Weights of a small mixture-of-experts language model, trained from scratch on English Wikipedia.
Size: width 256, vocabulary 2048.
Experts: 32 experts in each of 13 layers, 128 GeGLU neurons an expert.
Below are experts of layer 7 (counted from 0) of a mixture-of-experts language model. Rows are named gate (a neuron's input weights, with its number), up (a neuron's input weights, with its number) and show model dimensions 0-255. Each number is 128 + 32 x the weight over its row's rms, rounded and kept within 0 to 255. Numbers have three digits each.
Before each expert's rows: "comes after" lists some tokens at least twice as common just before its tokens as in all text. This comes from a sample of Wikipedia text that the model never trained on. Tokens count by the router's weight.

# expert 15
comes after: " |", ")", "\"", " 1", "===", " 2"
gate0:140121149157147119128166155092169134137051141185141158179127096132152167102139127141159115116168123156110143137123178147161113193221110123111119072128158158061169132087118035099127145116122137098143204108111105106129145175150119120112140185127122140140161146105135173161167111123141117127156136113169151165140068142118183151141150130085127140195127115156104108076139149136156148184133105182153095233123121163179116090157142154124184143156092106135094221165075140171092135132105138148118099115157118160111179115138134141168118130095126167172159205136115178124065147154105182149140112133136142176113114130165157115132169146119111142111121117102137161102115165133099136106163110093115112080136095151218141138105120121091036124096109155092101164117122087171109114187043155
up0:114054119071103139117111108188125163119153094121163098123155170115112169156066137104202169189163147093132097078140138081130117096126145123141189166145128151184094103144118159112099127093172128121154074191076144146099040067106163150159088101094133119146120093151089138105122127182156143113138136124168126146134176134134073163149137095107191129063137164135149140148121089134141123080150089124107144123145088081180157149108070086143098098155098136167103099086149092125155146120151119156142102097182161101144106072175143128114070165147129150092108033071179125148164143099123088120153175128168095103095156173107130113089093107104169072069171143133132079165118106136113158151102116161196115044084138117132146087138127130160168119146180074112122149111102138115078116139135153
gate1:116195169091111087135157129112189126146162153139119173152169172129118136111127141158083110157119113123149079134151140140118089121114094129085168132134076135169125105060079129131077162123130161121125147105142119118125171119136157124095109114132135108124160127168125155103176191155062119098117086141184140135176130203145101098125144139057122133185123137156127132085062121143086081106143119083068153133106101167121120131160113145107110102118132158122091130136176105123162125163191093170126157120146045116105161176142061091113066213128129147164024175177119171187116169158133148192117158122147156149136187143168149115151097143114125123135117105128151132133144122130179161125105079108132098092125163160118138190183131148036068081159116120164070146106165173143187158169124155
up1:145129110128138183132130082131162087122102139136114110097119172141134091157063107112087167144145100213179110126110128145174139092166162137153063154152118137122141136084104088091043156134083126154157083126115133109151102119130149158175095135111116194098097126108081114106138089109097172061214110179087116156102106120085133125144134108110131170107114116105129131086058080085177122067100082098154137104154133161098080139094111113147146062139113137123130098194198138211104125198152144152138156123190095168114143170097074122148125166101085143098096140096132151155164166065158121165103153147119101161171145158160112119185134102104165121110149112087117134100181149115180098117141020138113140119126188127130079129130121141156102110176098125121139139079119140107139071144080095
gate2:177103135104161071141128129132181185131107128132074101133009137128172099127131153130167107114086167151124105109113188107109135074134101125135063098125155091111144088096092154125075096087132065108088089170182122117123141108162112113122117084129173182120166219107144167121172142142109150113151185097061152135127101150137135131090183119129105128083084121133087121107147103165115127144107141174175145150151094128124093119149155131125092151127084099114186101205146121166112099091106074159109147092192109150179096182100134093130090117156170113153121127121088120116109107192094177144105124191120089142092203094103142123142144090146090157119083175137112148119080163106160127104068102189085105141150145149180163127063133081138123083107184154152080097087124149146133114105130122
up2:127089115164154135128117139152154162150127110090111152126160162115099132126106107071101125128202120115086137085129137158066146146136203093143113102068118133059103153092086128097176137101137163138119129089103096133076095190104115082119179112111123113163128098109146173073146166158123151076082079129099097097107068106129180137141076176156122086207132151129144111170109092097133121125149103144059121158129104096120085120118148071121194126088180162124101196106168165118124133162143112133114104144066179121078127150137091134133086108132125102096128093091152082087089135123125100108112169122160102151142113168078151115173156098156155052102161103114057147083177176141103139066174175121126128142090105038131144061100146161078134162121091093116148153142094101085185137127128087
gate3:169201161142107129138087162130126197140199090120068098167118169121130099152119068034141139126085101079163103167141148128104101076138157178106135137123108057132102153094164121092094122101129149142118137164149184100131100135124118060113123160115153183130146158135174125086124132161152128150124180119125187155158123067077106113140103159126122088105118109106099163136153068056190094137077106148095157154154136108164220147117086156132106152152120097069083112123128100179132145104108130179071157122155127197121133122174193133168155097119097135124154103129181135086107131104175142097098149129083142119100045121184117123125118066141137114122086118102129093152134115150113114110095117156103158137088115118147163130076125093087125193113069174138111119072101134139070127175146174
up3:106150114115104165143107213136146118102148160101064132206110100108095083074177064098125073156100152131111101133114118066138122145178107159136114119175097085159128155120100081130085190158136164112191177131145143137098091051107095073126142111116144162223112159090135123131130136149072111157134145161134122079088180111119130155161167068138089114089144128086160110146149090061144105159140129111160107164130123160180134081108120201155130131144152100170130139159112095100179172105118135154123107126210108107175136142091070111116154154163191128141152138129145118179117102098087119138184110148135152166097132148133055141174172192187127049162132111096091103158183173109111097128133150113122136103145153113123139107125080154125130155148134128135159110139142115084138134222119142

# expert 29
comes after: " |", " ", "%", " 0", ")", "1"
gate0:113111094083117102114150171115128134099137135098132152089119176082078140168152158119181095229117116140138131105159177151155167121144113116179137163155155104123155156107138139071092083105175140102089133132115097094102130113147152066086143202091038170084110175143072133116084158113133150109074115160126170127159154081097179125074144129144128123163114155141107086102166094115101134126105178064123126150150079127092119084126144120054163181135173092092203125161129075183068196086154133115111037124170141148141130116112122095100144139092177141100144150111145132053139116109120140160121092121113181134119121164129171093093151130135146104134120156086158143123147112101176138111107146137113146112158141129085123148138153145099093175179071126132125120149029167207103099114119102
up0:131128088116143125166149133125097171146110085156123163103107111141073157176109170112130125145173057083105129100143126158132152103109141069111125157157206149091066128148143137109144170136175083077160110195099126108136145112129165139161041150100122147100090081133086112083126123054147161123081167186141145103126084184134134171064131194118120141155099173085139123187184164155064142143110130051121163136107091096156168133163173148071134156078081142135153094129083172118148098083084103133123107117150154137126160086123068106175173096113178098110128112067177121096163149145160156127097159099132099166142106095104142069093152129103094120088173103146113179154116200120091142071082163124166153097145146175078115110125122092126113115172100102127158118128136147138178147118157119
gate1:113141097145103145089081128091127106141117118138084099151089142109145179136184187190106134116167127157127177175140126190121166155094156098115153190143105123120077131075090108131126179163098121161162150104135122098054095163168137147132114126122141130095099111172148117171143122128078104137134165114124151137158117163078124112134174127141131107196075140177130168098154130145109080139109137097113110106114181111121106117133109133151137145124163181134157160142180097124111148104117116184127168132176161101086204118194096144146139179059118145097176110121100161115119090109112166129048074177121174181199142163084117130134072128119144074155201146159154103130057095177183138126071046132084122105106086165133154145136122123129119164129081136161151154148083132068170120132190065
up1:114085118090140104109159140126108088075137088129135133148176112089123148138166124123178200085107072089140144127198101093128100164111113111132115058172053116081144189120144119108166104111132223135129125139107128114144133123141107127107154106105076159137120114106072101186160166161073148146106098138109147113228121152084113141080096186089134116162150082109176131131177116166158053142163127049103162136133136176128126134156147145091127127141163178131146167167125099131109130142039112086146114097188144082202124138109144106102122184135129089136118146141060166109119121133111124206069119113161162130147160123176159151141111127086130101153078133150145156115109119119165124167119135168179117078150151114176151147072109135151154187122133116112077135080134192112167098170137155
gate2:151131133120086111139135130105151207079119145083083138151194089075105142149093121079166114087131125188117112157121100193150126117163108140106131101123119125085133101133136189178163138110139130194163120100148148123125103154124147091183111097142155158149203126141104156114123103187130124148154121154153145161164051123102127092128137090205137165208065139119145174157134121076165145144122130105097150107156135098113141159088141082144140117104108054058108111147156140130145098099128184177064137110216115166097063123134077116113136133113131166203092180168119114111136157163184146138132128147074115109142068111158157129146142106177136135164106125163160134141107149114166093142115108119075111081175122144112182142149151131210117128124097136145077102141114051130046094098160152
up2:122116081092147193125103154189103102129114119118135193122132141173105124184189086131129139187177169088150108121136157051131132097152130120187103108098128198178179128129139158080111152118164086064113094159089121144094153092129086169097140151099122080097139164095124112141134152081153123086168123114132130136130176108178156197052055098082150088131147113137084086110125169186099140120137117152143096148080109164137116179135078143115120126116093188178200183215104135137087127105120130129195109160085168089157139146111168112099126154135166131063105114108101152136170100215116102099109147100147121134131169185106108169123174124107093104179130159126123114120137148138125164156096156135122131141110172129123084112101080196143098164146190105094139084123167134117119108132149115
gate3:150157077144116106113173122081161171096138087099187087019159163181144165117075117154152122155125159108165106122099150154119156143111152115170152113222117121217145101159124150102086095150123136175093171150096118091123134142117095166105119217087098166123103145144134074094096115092145178112110162089125136064102044073128097120108135154104134150111094120078179113107142099172135128149118056165099152118188126124098124114138118141097073117141116105152055101141098132169112137133132158140154168081161093079146131153159149165144104118106144106144068131117076094086071166100119116133111111128144145158134187111102127110122153182126158130101105162096128076116157140121122110097113107100123073082123138031108092071165140160125096142095107109119146111135168101151166086190104130
up3:079140122102106121162166100090158158124087141114130069075110206103102121117096151127143188216143150086175083186155121181104102142134056102141104156126117172148112138128107123115119119119141130172162106111096095133144118127128102034153127150146111143065161168128147153108176143161128200164155136145109147105141111133199141110165071111145098142152126148128154164114106078156137143108171125160139158126221128079082124126135150162116173075158131141101099111173173124117079171126098146168117076052091154151100069121161156120142129097121120146081057138169138071075146123149099095186093109123148140178169155107075084123110111104083104156126070146105091147147100177157077138114150099135165174191126127146110171147102124126186127121144122131156152095188172092099087127151151119

# expert 12
comes after: " ", " K", " V", " M", " T", " G"
gate0:140114200148140122135164130071089132178129156087087143094101099144066053165125109100097095185171137085148105131170128099127121134116192129121172173099217132142160145139158166142146116148108087137120129133117120139084130182093087148135162119080157172173107167120142189100135144110118129151057095145109135066105142170148180154148122101115115120145135154143138168178096138110116138154120111152126117141136146090198074165099099115139105149122096131118151154131180081122199116141145105108111153189146162117177170158140120096161124096102111118154119205151115148080144091123079146042125041038120122117096109117182123112127138167123086160141158149140044154163103165164132144123132167095068086105169145111148130096111144177079154135135101118104110144102133102023156128131159126
up0:099145094141165124134160175176138060122102117132155136162136044127108134109071134113112127145126160179131136047119140171138152112142135172069062187139163115134099078120178037133112080134164101113142127101125127227101111080157119150096130108088062147118164124156123149119129123143101061096138082125096082180127103152130090127215065113116123136138109138094083137082117137116149155147137180148063118106098096156090107123096121144189092128154117201179142150151161113077121107120129167135153126112151212133130137107150163136072105140195077139116066077114148116156106083121128089078136170082164129130110164148144163136166146071126147123150121055084094112131107100111115112101126122188175160124115105129128143117119105095136048119119162108148162097091076134123144134117152115
gate1:145129174156113119191205121101164140168090136145117147182110108155125077094122143092122162196143147143078121122104149046119150133085148101121153089132089151082188120164116138070094107166080109113147110134092093135163129124128180132178156117114222165154165140139152069139131109097099130111123093111123176199126160099120152174150151133110110170125095096111143157147123168149135117130119100100131074152100130124120184063092168083141160176151124155105134201151118098132108094087103159189127155072106191177094132126058100143122144117124146121105145084116072134077099094066117110127075106115106140125174130127117161159091180115138128065162130125059164108076050121112142110135087169106112123138105131102125114132153161129138044179047157094133155113122119143077114165105131159
up1:120128122132125149150131094176142071182162147120164156148135110175167216112154100084164108150101111116173138065131151105147134156141131151147162091191112145120086144100120136129173151127076101138164136117145151193116203074129155130145086139082156164069166139176083116185180173101127158109042215132094140089119164087150136157098106166129030178119113155139131119133121162125144180088135117104104121115170079154189179186115100117127128131113110133095117147172126094157113105075117104116136154111117113106144125127139116075134117119094179141137142115151144058151076147130108108095112094156123121144059120144143092139140113161108160096121168130132157067113132117093082096159136100098135104121150108109088073096123185178184195190145107151123143150190160118159183094159070132
gate2:084126121062184101107184165129145063082131084106113133190156088058155137158066170121133110144071119146039118179120097091180173132127121136152168175157142136214142092144134111179126177104127100124133161156096174104140145171137114162123117137095155139122086143184089158100094129156152119128173111147093126168114187141120162081161117130067127163114135163163127143113137147080109133181164143051101122126120106067139116119103134071191122051142205152112172120113180169045122095142143127117149102113148126122133154169121132104109157147072130137105101152141138094088140140115121064126166159113102143132117136067135112060160189066162058149090173129170126099144098090149125137170125105109123172163112148144145137112137139128120160125134100130174144125147091155074144107078133149
up2:106091128117139156113139123163116100057100100094181134177122147135158164124146086140121082127106071112092079145115116162159072145139153127131116100090122182189074122091104102187165129210171061104144126117128121167106082132129150120106152188108130123086131067165096130097131128146097194081163093141154104144118135099182127123141161148132108142090064114129127121067177122101092146138140171160147125099135161112183088153159088112083122121154150096127178153092115087100173139136130150121125080133135166116090161166083171188125094135048116136053144173107126097148119175139172148146165071148099149161056078134094143101134089158089147136151108103114162113198161048169156109103166161071171105180136120142141110121124145165076137158140173072158127131178089100105148146093133110
gate3:158106123163071117096158131090108154099141120114094133142128149062176109133141169099118085130041121163169110064116100119097133156146133123100129160104070153080175139094151175159057130124091104048145090170052088145109111123167089061082120139126119107077082125115166178120113156104119118148120146123057131164110123167157142120198118149121160126144086145162126158130122165108102088146049078108101130140151173102126071053115184110132109203146152097133113125106143124097155117106167201169144145136047096182155125125098047081167116117122179162091172200144105138147138114155125158107147152157146102136152104116161133164161144110111065161132159122115086135157088144123115103094089176148096170161132135136135128083112147090144170158154102115153163137093149157092147170137120150
up3:149070137154112116062154119087173174048167157123071136157127094094176154201112166159128192120092059122099107120080160139125101138111120138106133142155116120132200109119123157083061093100120184127089139129168124169119160110196176149158128127115099165113138046139181130112149146140088114114155102116127104089135074118126142154120096139111087138153150094118159114152076156075112122137093172136122182106163114142126183071196165096073174081163119108101178132056135080106124108115109075107124106129085111114182114139146134098184104164105118178105155102145142101097065116135118104136124103078152061105100123160147139143113132100141149117165110088113092132093152055183155142106102128135089136118130054146142099112083072083121178137104125114104164150109073122114103085081155152

# expert 9
comes after: "ed", "s", "ing", "ation", "ated", " he"
gate0:191168171163136116057119114164124108075138113095146147167084156100125140142074107196137117175140184134163135127185149128121126121171089137183167138135133090124154156108117075166141144125148091083105100178127161152162202173203124122109142084112105124084121144114139146088125096075139143118139118133139105084174151104139202154159127176129098098190131106082143130075130038075175145136099109118129123169161118146100050143072105158118140127082081068149113076129121148116099154112081139082099174117144143120095100097155100111119165180077149114082147120126164125159076180120160171147099151116119126137135061131043118097140113112130079113087083101108133137125069077103115098202144137103113139145136171135154099100106126084134131125120109060149116102144073099112087103139089081
up0:128054093098098145138127081131194176086091126131159052198125160089168146119122096090131109163121115165139147124124129150162095108207190148128120095161130128119132148132103095128143180115130161117167189136123131107160069094169113158182131121082144119143158188113132115155130088139128122158118125135141134062177148094089160142143122155145113118115129183176145143172106112160141108131160188085166133199122146085150164098114153148120127069155150104184181107089160157062135173135064118134127166135150089143069114145103130164073138140126183086157152131119115111169124078119152180103122103141116152138134082155081095171156163086115115085113092141202144126151106105163038112138176154123118086108157099161144088139134150108121209103118166117126172137113103238120170098138109125
gate1:118130150082100116128099078101174127092127109067072136149120080065208119151089123099089158108145121127140087100153122066083104070121191108123082145089153094081093094096142125125141088140066162116128159167132107125207148087154132083160160168111129164125133074138158109137098128138170093115132105170167184139096103171115114139100134145136137093154112087147062098085091168097154159143153114154077145115163080065152130115136194146156175172102154089151117154119157169128099114109121120131160132125088087080074120091126179093107085122139053172127091115069099130151166136116114172159132106121138169088143104178135114107140172105096089135112164142116143152141077020076101152141128065191069145120119157113163141129148087123165140096083140175115097159127103100121146102122096154
up1:162188170124144148088078134126111180137188132067156158152128126171136129152050047152088189152117127108150182058100143127126155129138066093150126155146089119087093161154170150124066150109142138069086095109155084158109115119074153112128136083127123110192151126121147157170134123098161120122152159093139177172120135089066141151140141137179150090232124120192116113140173123169078132156136128149138092170126141122095129156087129072146163096052177175078116169082139105169146159124150121128164112072127135124084124093135109107125117104160140110123127151144172111087128082133102144096179144145170103228126157088160112147061155154116185153096187151113196104096156121149125166168159153115158169107089139125112114203116110134135115110114120111136111107111171117125157144135148118
gate2:102124127122131141185141124198127073119124115114132112233115141188185092182108170166126165132115124136119127115168145121055093124087041087132067102108078141114101193097183123152092085089094150101165144077137123165101117104117132115154089101113154113132138161149170099159114131147135111140140090120091160060096116137090140124139094198112204131103179121146107131154069134110156161134134138143151157099145140131144159134154127142171114185093171111103118043122130177187100057128117105120154154134122133145098130130081095087165080169143079146095106056099129209164112137154125146117123126137100147180168114108176107122106131151114121167183110068121189155115148131080164198070121116090061125143103175157110131122117172118060127133138144152107110111130120130118150173113093123
up2:150155133089125160116144129161136138107086097143160153198146110125145133137144117126133081166139097188145131108102103127105173099141137136102159175129134134151184151120120146114071120082160111135103080061135093142098171120143157152160164114095076147098129132105141081134153098119137168135123093138118145126095075144106147175105163115152140122155109098177172085127087169074153152129144136144157154212168118185167117153203130136122138156122148150092109072104106136167166144179149125133124101151033182147177137109213135096141103158114117077180139145126087116163070134122109143095130127138129092105156138100116167111143117146153086166168118131141126120108144152141080124127205131147140153119105210144199168081135187101096186139154113129121100067191095140127135243108050051
gate3:074182082111150142074081149149130137124106138082124183135142200105118065116086118110132176108142133157162136098168096118160125142183130132115154112136166118130148111145082154123162147105140124193097116107075184069138160123088187094123110095138134141149137089024166118126138130087154124192106128072120184127159111123147119133169142107121089073098173050136114155129134122131154144139138123133159148138132167133191133101173157130119149129141090107062129106111150160146127124126191129066136114164159130161142046155152142097163123125115123085120122210074154131128130156142136140157081097122187163150128128140092098132078167138117096114086097100125096089142127158174122106084155101147110131087102181192121211067053167123110091139114122104117067170123112069096116176111182078
up3:156087116171135094157143089141066144099093112194085077120134072134092122138160155082144115118084118125117154163085090114117123136042123162185126104167120102153168080181152104073112110117096080081105109069086095149141128138179112174121137115114092108185160102135071130146125159167083107111090104165093207138095121095148098217133132115163131155158130203151103068169144112065065170130158117135131127109127185207112168167096165126145094114143178119117084100155128096121153104101088083099076145104147136113122154129049137127161103097139152167171135130149170149134187092131111121161064112136117100123160113173163139160129137173119164156098152137107148094140126122087121172149186130172140119147124077129112107105096105106107187069122116147170097108145080145103131123079139162

# expert 2
comes after: " to", " ", " the", " with", " a", " on"
gate0:123116107137157158142101169166100121134104077099088142103104099127058122145124132119129119166110155164112111134112136150127153164094075126157174055126145048077098156143098165120113134129149162115131163134086189178116124103121157100067113137098125158101130116129148131093084102157091147160116089162129134169120093155121097068143153087116112105127083122078102148129153186130184137139145094136121166114085179155186101101115171162168161120027162133072134145134157107163089152049146111090117107128211158160083111177125132076137100127192084131112087084128112200147117168080117173124154079196121150175162127046126095131141149125125160122138138142086131180137064116129110192125055123132080118123109170188103124139158126137114132088079085143133083147125163128143134141076186112
up0:129186155155129131111116155146066130107110109073101110155086095129095156168148168134147095135065117177113116146133070145169097133116136176126103114110174109104066099108061120140101133147135222158204145129164148147168125105114140089107145203114077148142124117127138110173117098153108138096116074130173148145170105200137087171104159113104134143113120104129081089126143112120099116083113135172153141202139196096099084083150091105072124116145136076100127112176122139172107181148119095138083129068063104120121119134168179127138135118090145095110139138148158149075084123082191187078187106163162143100135136116117144151165188137142139125123105189117099088173104157130089132146137115105086174205190110146116112155134118067095108152136108149134106113132093108159113186175114206
gate1:094111128160143135150114088128098155163156138103126050169190109092111160132150171143110075159142116135211152100122215127130107120104110073137132164113042151115137096102109143157097066117138089148109158146126091165199177114122119114108079132078088205168151132191126137138136121119125170048126146183100160131114150125185159181165165147114147120060109135123146183145124114134131136101088097080079142141200177148171139121101112106139155153141089179138146195105168110089169087101118184100118110112147173103119109062055120085146100117168135148087129116132122039104078134123063206129156107153131126179148119086196115106114085157141098119113146134075130114126143093156111083141119125143097122096147152117144102116143099152160138154112116122130127089126142093182123096110151108
up1:147106118073119126145181133131160105160134117095070192147065085177144166140136109036167143142140134124140128056169084099100128112134082113112120140123123071159148132158109131140186181145162124094146124120164160139182087096153108124161187115123157107103112150112154138113139126147172097147136127109118123133150178093088132127097104107095168131162124121156098161116100153101125119119163077109077104154113176106131121118131084055043102180136138123126135110153106118170144119138098120151138228115093109123137072160165083064107079178137104124154148104130148169220125134091159168136074102161136148181197196112093085085110187106111103107107141114147116086108191085146147170081140117116162166109122157152103085156083141147096061123122138102121143127151142142065156174098165061
gate2:147132095136160111151135143082096135142111206109152103063101109153163173129130101160123087124146145045152187184036092117173120136165148164128145115150112043112111102134127142085151159117137169093110139187073060102118118108140150116153086214058135127153135081168114150162148168044148121123132148087163162096184143128152142126100147162139139149098079100131136083158076136130156156154065119128098141102184078125118197127078150133142142033159131148152152153140156083149148153109154139169138093128129121119139147069154184093148146145166095153038100160142116132122106102109158179150120133125074168140119094184152126123111103148103081138087135210094124099095129150125094110090146130132107180173096127107107127111126100143129090144103126095163143137172092123152120157166117161
up2:162184080116052152134132156151125106172116097107135132084117087081096149139092143142144111153146125101140169122120106157109121126104171174186079158103167145096094159152204111163087156131100171174126137124110090144147078168182112135131077140133118150147196077113097074124236137116090119161081114107150172139100126108162147104108085204170122099160099112096136082134150154111136138112152110160100132152152071141158121144141078152136123104146166107126156148128129102185111143079111146157083141148121172151113156084129146160101139068151118145110147094102182149115159117162140131078129124116083155228125069142136073177120109149125112135059103149102111118101183148147121163109147159170078087106130089172138135135131116092086162165081103122049105049141148116162128106146169214
gate3:157153110197074088123122146123150122204191184193148139130127117113108075172132146100120137133147097163098154138144104092155153127061107165173126114160106163178073145113095098114085111034204150065133174170111122119147105097103137063115147147133119104078128124150224162088161113098127125126127155118173127089131058065099153111135137144129139125087118073179148122164100127185174127136113137099140128159196138097183108072120132115164150162143172042062114116110162126104115117153114155137138155181160122120144118137169091162116126143110135153100115157138130131161086177136108123145109160126174209122135110141103117091109153143192146161159140117146132098063165110128117157140104144140059108088099179157131089168121091130127144128168039138084121131122162122128168107142128162
up3:127126201166159177106169123114113169128086148163104125124103110119153143112134146146160121133059111125135108125167155154135107163171106123076097151146071160059175137098124118082155171230111141148196107126116189134067126148125146156135107133143100091175142111127090084170188119142151116145183106076160157112145125133142135106178157129109162178164123100130156115119153065142104057143131116188145112093102144173156141137137125158159113122147073126139151157141084147190177125136204147105131105076106122169096135076118105115108114161188145142129179142148136128138122124134114173088074086160129080126084104109110212150115089141110116142135198055147117139202085156122122140119159155097164145206166089084102129114161183132106121098166136132169187100097124157063086120106161123

# expert 17
comes after: " |", "|", " 1", ":", ")", ";"
gate0:119130109131155145137208104115128157193149121135107179153140089098141117118161113164128170118144173101107141098158100078083123151101100050139185135109123078129103084142169110152102099126147164114127141149140107085086128094181148136083148092118072141101153152113152098112099138136110149097143132137119116150087124120119101201141155134146147200098137163088117153159101153157108186132089147131161104153119132109094165114142129147125161146134093129107150193179130093091146084143146121042122121100117101168104067169152184136163126083087118138161133096159127107111084117150038136180119167132105153197142142140108151174165140161107162103184134164127130180101108142151149140119058125101062083108078106247198174123124105080106150116102109160146121172104140162207094129076070112
up0:094193094151158120188112044099138116099134153125144152158095169142125081105096170188114163149102113101130132117133119141091120133171111130074198009097130135143105141076095130179129182176118074192103064148131116163096161168136128173156096176113146103145136154131117122108083147105080103127117142098112109092125108192104070128115121109098132126123141182098141185134177103118172154189134165136153107108145092135129132126128085118153154132175085172190086183097131142153172124157115144099082146163073166103157125080130143090131070096143142163168127143144174111081097138202129115152105108123114135105160134143099184081173145135134117133186127129141124143151117162192147162076104134096113091113107145185102097174091088086113128081109115125158144094171148141109126116156045082
gate1:091063047153147132109105079127170143112095061108113128127068090108139160117092089117115123105113105141132090142139167149159177173110133102149153106166143218098060152141134185108120139133124183080116108108135126134067128105145111128059135136139096132137135107123127123140174162130065144125121151121095144165149125114159146154123079142149131163211151196095158076149178145118138162214141079111087075133075061188134094150090154129073069050084129077192120161166206088154117128083126134123120131121102118155127089081109131114163131090096111153113156107141088081120120157112134120072084160099117116110108160113157157118113079119106154092103143126146102108095137143128124069110138066082128094156142104120180123162097121137137082161141073154109167119173201115149117101148116128
up1:091100033163110170125152111112121153206144130122120116108107119058131091141088063131149104083165112086109135104121144157169147109047126141131150104126152143032132149110093132046153105176126119146122167152189134124102150130161099137097134166124125108076150131147091125117188133121171196125111145110097182174161121074135131093122105167174141174164123162146101115149146111125138126168110101128103146183122103123134056064147215189132158112152088113093190121121155103098116124102126103134151164163087082148132128104197105171165172072080118127180136092124078104160061137133126175076149133133154133128188102120111174129126147131108131128128127092143076105094135130103071109144113073106126140139149116079151180140095114097138086134129136148173138115201144121160134090172190158
gate2:124161038110166096117142147161145108144081135154120121230095104121071099102104151142109139118121133072123161192104111092152109120111107119144120136166137173173120121113097147135159118118183079052144140181120140129120167208133138081089154069149138094142148145153177121196140138119067145148149178165183164103083136120136133074158133145120152169119115122102148112161167140181102123223104111126137118138145127103152155058167092151154119117066131088127140084120158130137168107120132161169122113076125110183109133110101169156184129131104185157148127096118144185157120169122111146126068177117147107110137196125164123149136159148150082095167151161108139141102057160102134094146081075082182151068080060122154151100121134127139128190117138163109139168125182090138157096098156086
up2:094113141094086088133142172136100108115099126111123079085139108120148151121166092116140147154082204149123144083120085176103182123101045135166100149149121103127171120081153144126068118117153168171134117119083128077128122119122132161133097169115096150147090175130099067086156103125167142134143132133108097106169108082111168091103094119179154070082118161160158186125132148105143135081144118094176125129163146136111139139141076098072107133200132158137155157095153227160122099165145150109116125131093153163126128162097111133112076091099086098117077106159121134162124113084116070138180132094139137151117120167121047114154161118191162166109095103099125092081161129180119103076190187121112153121143066094073082076121156186113176101175100101154196090115098125121088166126192143
gate3:206064127099079144133163138151135117129079127103082176108132104142175152130069085159129101152103097178095119147158107175144121170161114126106106144155081156163120089190109125134098131152167128120118174152090154115118118149146095202109090100174083137130062165101133157137189162114123136171180125141091114060063161182166087152083120148139114103163139115143167124053124086158168132117127089126160102128101134187102187093127061154137112110160076146130110131155111158135145130127133147053123117114124103107156124228106123083144136172067116102135137100126175127100115143157158197124130111124104100141189117073119183067092158167129095161096174144114075162126159157114139225161082128154122142126153143154113091138098098153137160141134102130168141101128173134148072159150132176
up3:154111111090082145119148146173164151060088093122078149118111077122161117120093124189133152118092123195094130178162121108185200153128117117083142125127107154149168099141094154131103146142147103110136208127105212083158128142119084145142113139102124095081063119114113149146189195144112149119146109087126098111132182151145103140088128108165100110100129131116117102069133124152199107139094093120124105118094108145137156137103101157064091110107074147113162157164128164181152102111113105056139136143146066132122105196085134150178110168068163102097123100112200142105113129103195160113128157139102157137200137091143168112098153193099145149134181120116039156158139130115166193169071139127123136123170110138092124124152125133098165156141116205141145164120133163156090152148163201